{"positions": "rope", "init_std_up": 0.0241, "grad_clip": 1.0}
Below are experts of layer 3 (counted from 0) of a mixture-of-experts language model. Rows are named router (the router's row for the expert), gate (a neuron's input weights, with its number), up (a neuron's input weights, with its number), down (a neuron's output weights, with its number) and show model dimensions 96-191. Each number is 128 + 24 x the weight over its row's rms, rounded and kept within 0 to 255.
Before each expert's rows: a language model's description of what the expert responds to; "comes after" lists some tokens at least twice as common just before its tokens as in all text. This comes from a sample of Wikipedia text that the model never trained on. Tokens count by the router's weight.

# expert 55
What it handles: Counts and statistics
comes after: " |", ":", " in", ";", " on", "|"
router [164 118 165  91 120 145 153 128 166 155 141 107 137 142 142 130 139 192 113 150 120 129 123 109  81 156 133 142 158 137 160  77  95 115 135 104 159  97 132 158 185 118 160 134 103 102 109 104 124  66 144 109 136 147 132 105 140 136 148 111 133 141 129 126 126 103 134 108 138 146 105 106 110  88 144 152 138 160 111 117 105 103 150 152  85 133 137  95 137 158 171  99  94 123 133 115]
gate0 [145  97 140 110 138 119 101 143 156 127 137  98  95 107  90 124 137 126 117 115  77 115 130 128  82 133 153 161  95 124 109 164 114 156 122 103 108 126 100 169 156 153 125 119 159 124 157 101 140 124 160  90 117 113 140 127 156 132 105  77 150 141 115 153 124 126 148 114 153  80 130 150 156 113 162 167 132 139 124 132 137 144 182 114  84 140 143  96 109 107 128 127 107 126  96  82]
up0 [144 113 149 114 159 126 119 132 134 159 147 123 115 112 142 157 145 165 165 150  99 220 110  81 116 126 114 109 138 129  98  76 104 136 115  83 123 124 129 121 133 108  93 104 108 117 131 144 162 104  77 146 189 110 178  88  67 115  99 120  86 130 144 150 105 125  99  81 141 112 124 131 173 103 163  88 121 129 116  92 102 102 162 146 122 182 137 103 140 122 115 133 140 142 135  86]
down0 [ 69 135 127 135 143 175 112 149 138  99 132 114 149 144 138 109  94  91 124 165 140 122  92 122  90 157 116 142 132 150 132 139 129 131  97 122 128 101 144 168  84  96 110 137 108 155 111 148 154 150 147 126 117 115 115 118 172 159 130 171 135 128  66 141 138 161 161 168 113 106 138  94 121 112 112 115 142 134 137  98 158 121 113 142 101 108 148 122 137 133 116 114 130 158 116 117]
gate1 [132 125 121 131 129 148 142 153 139 158  72 148 131 153 131  78 108 124 130 129  99 167 136 102  82 128 118 102 107 158 126 124 177 113 115  71 186 123 161 160 134 119 164 138 128 163 118 128 120  94 167 146 120 144 122 134  96 114 120 110 139 137 138 104 137 129  85 116 116 136 150 177 104 159 118 131 122 135 127 142 140 106  97  92 116 172 152 130  87 135  65 114 157 136 143 123]
up1 [138 121 101 124 147 120 154 151  64  96 109 141 102 116 138 142 119 140 108 137 126 135 129 152  95  46 130 155 104  79 165 126 133 141 132 119 146 179 116 121 116 119 112 114 138 148 136 118 105 164 148  66 107  84  88 127 144 154 134 153 102 138 113 140 114  98 132 148 110 131 139 120 134 114 151 141 146 164 139 119 162 151 116  86 105 100 139 131 135 101 132 115 120 111 126 138]
down1 [127 101 146 152 103 122 147 132 168 173 117  89 127 149 117 126 150 152 103 200  90 142 153 110 165 134 157 129  99 156 111 177 104 102 137 125 145  77 112 119 143  99 138  57 128 149 116 119 114 138 106 116 103 110 158 156 149 114 102 127 128 123 121 106 102 115 107 134 140 130 140 160 139 137 140 176 146 133 112 137 167 133 132 119 116 113 115 138 120 139  85 114 140 132 143 123]
gate2 [131 181  74 131 106 120 108 168 109 119 180 117 102 123 158 110 136 128 125 114 132 128 134 126 108 131 180 103 135 128 114 121 122  85 122 125 151 150 105 133 163 137 130 175 146 156  97 123 135 125 164  86 160 145 134 179  92 132 143 127 186 182 122  73 102 124  98 125 140 184 113 158 119 148 129 138 166 127 124 133 118 110 119 126  87 115 154 110 176 170 115 123 102 143  87 123]
up2 [140 145 126 121 157 107  65 105 124 100 166 135 116 113 119 131 172 125 121 100 120 119 135 137 145 103 109 117 128 132  84 124 158 107 153  99 142 119  94 147 123 165 136 113 108 124 114 147 132 101 168 111 157 106 166  98 117 118 101 102 136 138 168 117 155 121 144  92 129 159 142 105  98 122 171 114 156  93  84 128 146 172 122  98 109 114 155 134 131 130 132 126  98  92 167 109]
down2 [189 109 119 135 113 152 160 110 123 145 135 178 147 190 126 133 166 123 160 150 169 152 133 146 154  81 139 109 139 159 106 136 155 121 142 118 141 158 155 120 137 129 105  92 158 163 134 141 123 115 103 130 108  88 104  88 128  96  99 138 154 151 138 126 126 133 112 146 116  95 133 113 134 107 107 197 144 102  97  90 102 119 123 117 134 121 112 147 162 116 135 118 114 108 134 118]

# expert 30
What it handles: Nouns after prepositions
comes after: " in", " to", " a", " the", " and", " In"
router [151  90 155 115 119 102 160 127 139  92 132 154 134 109 135 122 108 187 129 152 109 139 115 149  71 129 136 107 133  83 126 116 160 114  95 139 162 147 171 127 139 118 130 147 168 120 143  79 151 107 119 132 100 133  96 126 110  97 118 174  96 124 147 166  83 145 120 146 127 119 160 176 151 111 125 172 107 118  85  85 142 165 111 154 133 121 108 132 111 114 118 132 112 100 112 116]
gate1 [109 132 134  86 146 146 102 127 171 122 140 132 154 111 122 134 139 132 149 130 164 140 125  98  96 118 150 107 158 193 128 123 121 118  76 103 138 100 163 115 151 120  78 146 118 136 142  99 122  84 194 109 112 117 129 131 137 111 122 135 145  87 120 135 121 145 115  93 158 145 167 127 147 132 124  95 116  98 129  89 150 139 169 137 132 173 117 122 108 118 135  93  91 113 107 103]
up1 [106 125 124 161 142 110 117 117 121 109  78 155 127 142 119 142 116 141 129 161 127 117 152 146 127  91 177 162 103 145 172 114 135 114 106  93  89 170 139 114 110  95 158 130 162 131 150  51 116 114 143 174  75 182 119 153 119 107 126 115 113 170 102 157 130 118 125 157  88 130  85 129 146  96 125 109 146 138  89 100 114  95 166 114 147 101 139 111 128 116 124 163 141  78 132 153]
down1 [161 166 131 136 125 154 136 138 102 133  75 116 129 139 159 127 149  87 139 132 104 128 121 114 111 136 120 148 124 115  78  96 131 117 148 135 122 112 165 191 172  90 128 157  72 131  99 134  96 199 112 163 138 148 129 114 133 119 107 101 138 108 130 123 148 141 119 127  98 119  99 150  89 124 108 114 128 103 141  98 147 135 173  90 151 132 169 111  84 100 116 133 124  86 111  77]
gate2 [122 129  95 114 150 119  99 114  90 100 151 111 105 150 168 115 125 123 161 143 125 142 137 129 146 120 179 105 109 131 109 123 163 116 140  96 115 146  91  84 130 137 142 135 138 126 143  93 117  97 146 152 122 154 124 134 108 143 137 152 176 186 142 131 130  87 132 168 125 156 132 127 104 173 118 203 127 137 117 118 132 174  87  91 147 148 137 102 141 129 143 124 130 119  80 126]
up2 [ 89 150 135 120 122 140 131 106 117 134 126 110 141 155 103 114 130 150  76 162 159 117  96 105 144 108 109 125 116 132 121 195 102  93 100 158 122  77  96 112 125 175 150 136 117 119 100 114 145 124  74 166 147 110 146 109 134 119 168 129 136  94 154 110 146 116 140  83 125 160 133 132 154 159  92 166 136  81  64 117 128 153 150 114  97 145 134 145 124 131 115  89 125 123  67 148]
down2 [139 148 127 164 116 115 114 143 115  82 184  81 145  91 121 124 102 131 131 133 186 124 114 184 144 103 117 112 148 125 125 112 120 163 104 155 110 112 126 134 125 142  82 112 116 133 114 139 131 128 135 114 141 144 127 133 132 102 119  99 141 160 141 144 103 130 114 125 104  93 125 103 134 144 131 118 149 140 119 125 131 152 118 145 144 123 130 115 129 150 116 164 139 113 135 141]
gate3 [ 82 125 127 106 117 139 138 116 119 113  96 144 147 134 122 122 168 142 144 179 120 106 117 110 121 166 121 160 147 136 188 160 193 162 135 133 107 141 130 165  85 133 136 109 121 143 123 139 121 138 145 148 127 135 147 136  98 110  86 151  84 156 146 140  92 133 126 114 131  94 157 150 177 134 146 162 140  72 112 104 137 142  98 115 114 108 132 139 148 134 166 147 137 160  86 126]
up3 [173 153 196 101 101 104 102 177 132 157 154 113 146 150 109 108 131  85 114 142  85 112 134 111 141 138 131 152 136 133 132 119 104 131 147 130  98 109 151 127 144 109 138 144 130 133  85 126 152 125 126 135 101 164 142 141 101 120 125 141 178 126 124 135 135 106 132 125 114 104 145 104 173 143 102 120 163 157 126 105 110  99 115 109 119 137 150 112 129  76 108 125 134 111 113 114]
down3 [106 128 133  37 137 114 119 135 117 139 148 175 168 123 110 138 100 112 171 146 110 159 118 124 113 127 146 138 124 132 135 148 149 111 112 119 107 106 122  95 135 110 108 105 130 135 116 100 159 101 131 119 156 135 110  79 123 141 146 152 104  83 175 138 126 149 127 109  88 147 165 130  89 136 133 122 123 134 131 118 136 112 113 120 143 108 141 142 113 117 164 174 139 156 152 113]

# expert 13
What it handles: Quantifiers and ordinals
comes after: " the", " a", "|", " with", " The", " his"
router [141 122 129 105 107  91 157 148 139 115 150  78 178 118 155 140 200 125 141 165 153 144 103  87 150  78 150 158 146 128 138 114 127 164 147 101 144 129 176 140 175 112 105 102 127 151 139 114 117 102 133 154 157 117 177 122 147 152 158 108 125 164 124  89  98  95 156 109 138 141 128  89 116 115 134 115 177 150 136 157 119 102 127  85 105 133 104 145 117 136 144  84 154 146 100  89]
gate0 [167 103 137 183 112 116 177 139 122 137 120 122 161  65  79 127 150 148 129 112 135 125 116 100 148 157 120 122 123 133 126 108 120 166 115 142 161 149 131 145 151 125 130 138 145 109 126 124 141 119 118 102 146 105 133 107 116  65 125 100 104 148 127 193 157 157 160 132 145  78 140 141 146 133 139 181 100 152 145 141  97 128 153 131 102 128 140 122 143 138 114 144 115 124 126 130]
up0 [122  95 185 120 146 144 143  99 119 128 147 163  85 108 141 118 160 141  89 116 110 139  90 106 121 171 135 111 156 153  94 121 114 115 163 106 153  97 158 128 167 135 104 169  88  86 114 126 177 141  78 134 137 150 118 114  78 106 123 125 113 110 138 207 152 152 123 155 158 112 143 155 132  91 136 124 114 111  95 142 165  94 146  92 101 159 125  53 157 123 126 140 148 179 137 131]
down0 [ 98 150 111 117 135 162  88 110 124 163 129 133 204 130 144  95 138 127 109 153  82 131 130 113 103 137 152 157 123 109 110 177  90 126 104 126 107 135 103 160 141 110 151 153 145 135 119 145 107 191 164 122 102 149  90 118 173 145 131 104 136 121  93 135 138 101 112 189 120 100 103  59 140 118 142 113 126 121 149 113 124 134 101 141 142 113 152 158  72 100  97 105 114 151 115 104]
gate1 [101 131  97 106 154 140 163 118  97 146 132 154 138 101 155  98 161 133  98 123 154 127 113 100  75 159 121 139 143 138 150 114 164  95 122  59 136 146 152 172 157 123 102 124 136 167 141 129 123  96 146 145 103 119  98 187 110 140 157 118 123 148  94 118 162 111 118 121 104 117 164 156 124 158 124 129 114 147 141 135 134 137 112 104 143 158  94 136 112 155 148 121 139 146  76 101]
up1 [157  98  72  74 162 120 125 138 149 165 117 103 128 122 150 136 166 109 151 128 112 110 130 183 166 112  72 173 119 109 158  76 144 143 120 123 135 155 128 105 138 145 174 138 126 131 171 115 109 143 132 110 119 153 119 127 117 114 108 122 120 113  84 115  93 125 131 151 138 123 121 107 133 164  97 110 113  99  73 155  68 136 125 122 117 116 116 131 115 170 133 131 101  80 122 120]
down1 [145 165 149 121 114 169 127 146 115 126 107 122 153 156 119 140 172 126  97 141 118 133 121 105 150  94 135 123  66 142  97 173 109 122  99 144 100 134 135 155 168 126 127 134 103 177 110 112 151 162 104 126 174 105 131 113 119 130 158  68 131 136 141 149 124 117  87 123 105 117 110 111 106 120 127 152 113 109 114 102 137 126 140 110 127  95 155 103 102 148 103 105 112 127 128 155]
gate2 [123 129 141  96 120 108 144 105  87 101 161 116 111 138 125 117 150  97 132 162 151 124 148 109 128 106 138 160 116 151 163 126 118 146  95 128 143 145 153 141 176 122 111 103 102 169 116 136 139 105 155 142 104 138 186 140 113 107 105  99 141 157 116  93 172 109 150 112 147 150 102 137 109 156 133 132 126 147 132 133 159  76 120  63 142 154 161 152 103 129 158 133 128 145 121 130]
up2 [106 132 113 126 140 115 126  84 137 124 125 139 140 156 110 149 164 110  72 130 143 172 108  93 148  99 108 107 142 153 117 118 137 124 140 131 125 135 120 126 168 153 125 122 110 153  80 116 138 104  99 168 144 137 123 116 143 126 143 143 171 190 118 103 134 117 136 136  94 129 119  70  77 135 136 109 126 122  71 126 159 130 142 115  97 117 133 138 118 148 160 129 134 103 121 112]
down2 [124 113 134 153 126 154 105 149  71 152 175 120 131 178  95 142 154  85 149 151 112 179  97 117  96 122 127 135  93 142 145  76 106 166 117 140 103 127 168 147 153 112  77 123 123 135 139 144 124 136 142 122 105 113 119 125 146 106  97 137 174 166 128 150 130 140 129 125 150 128 126  92 126 139  99 165 119 123 111  98 140  78 121  73 136 114 156 143 140 154 125 148 132  99 117  84]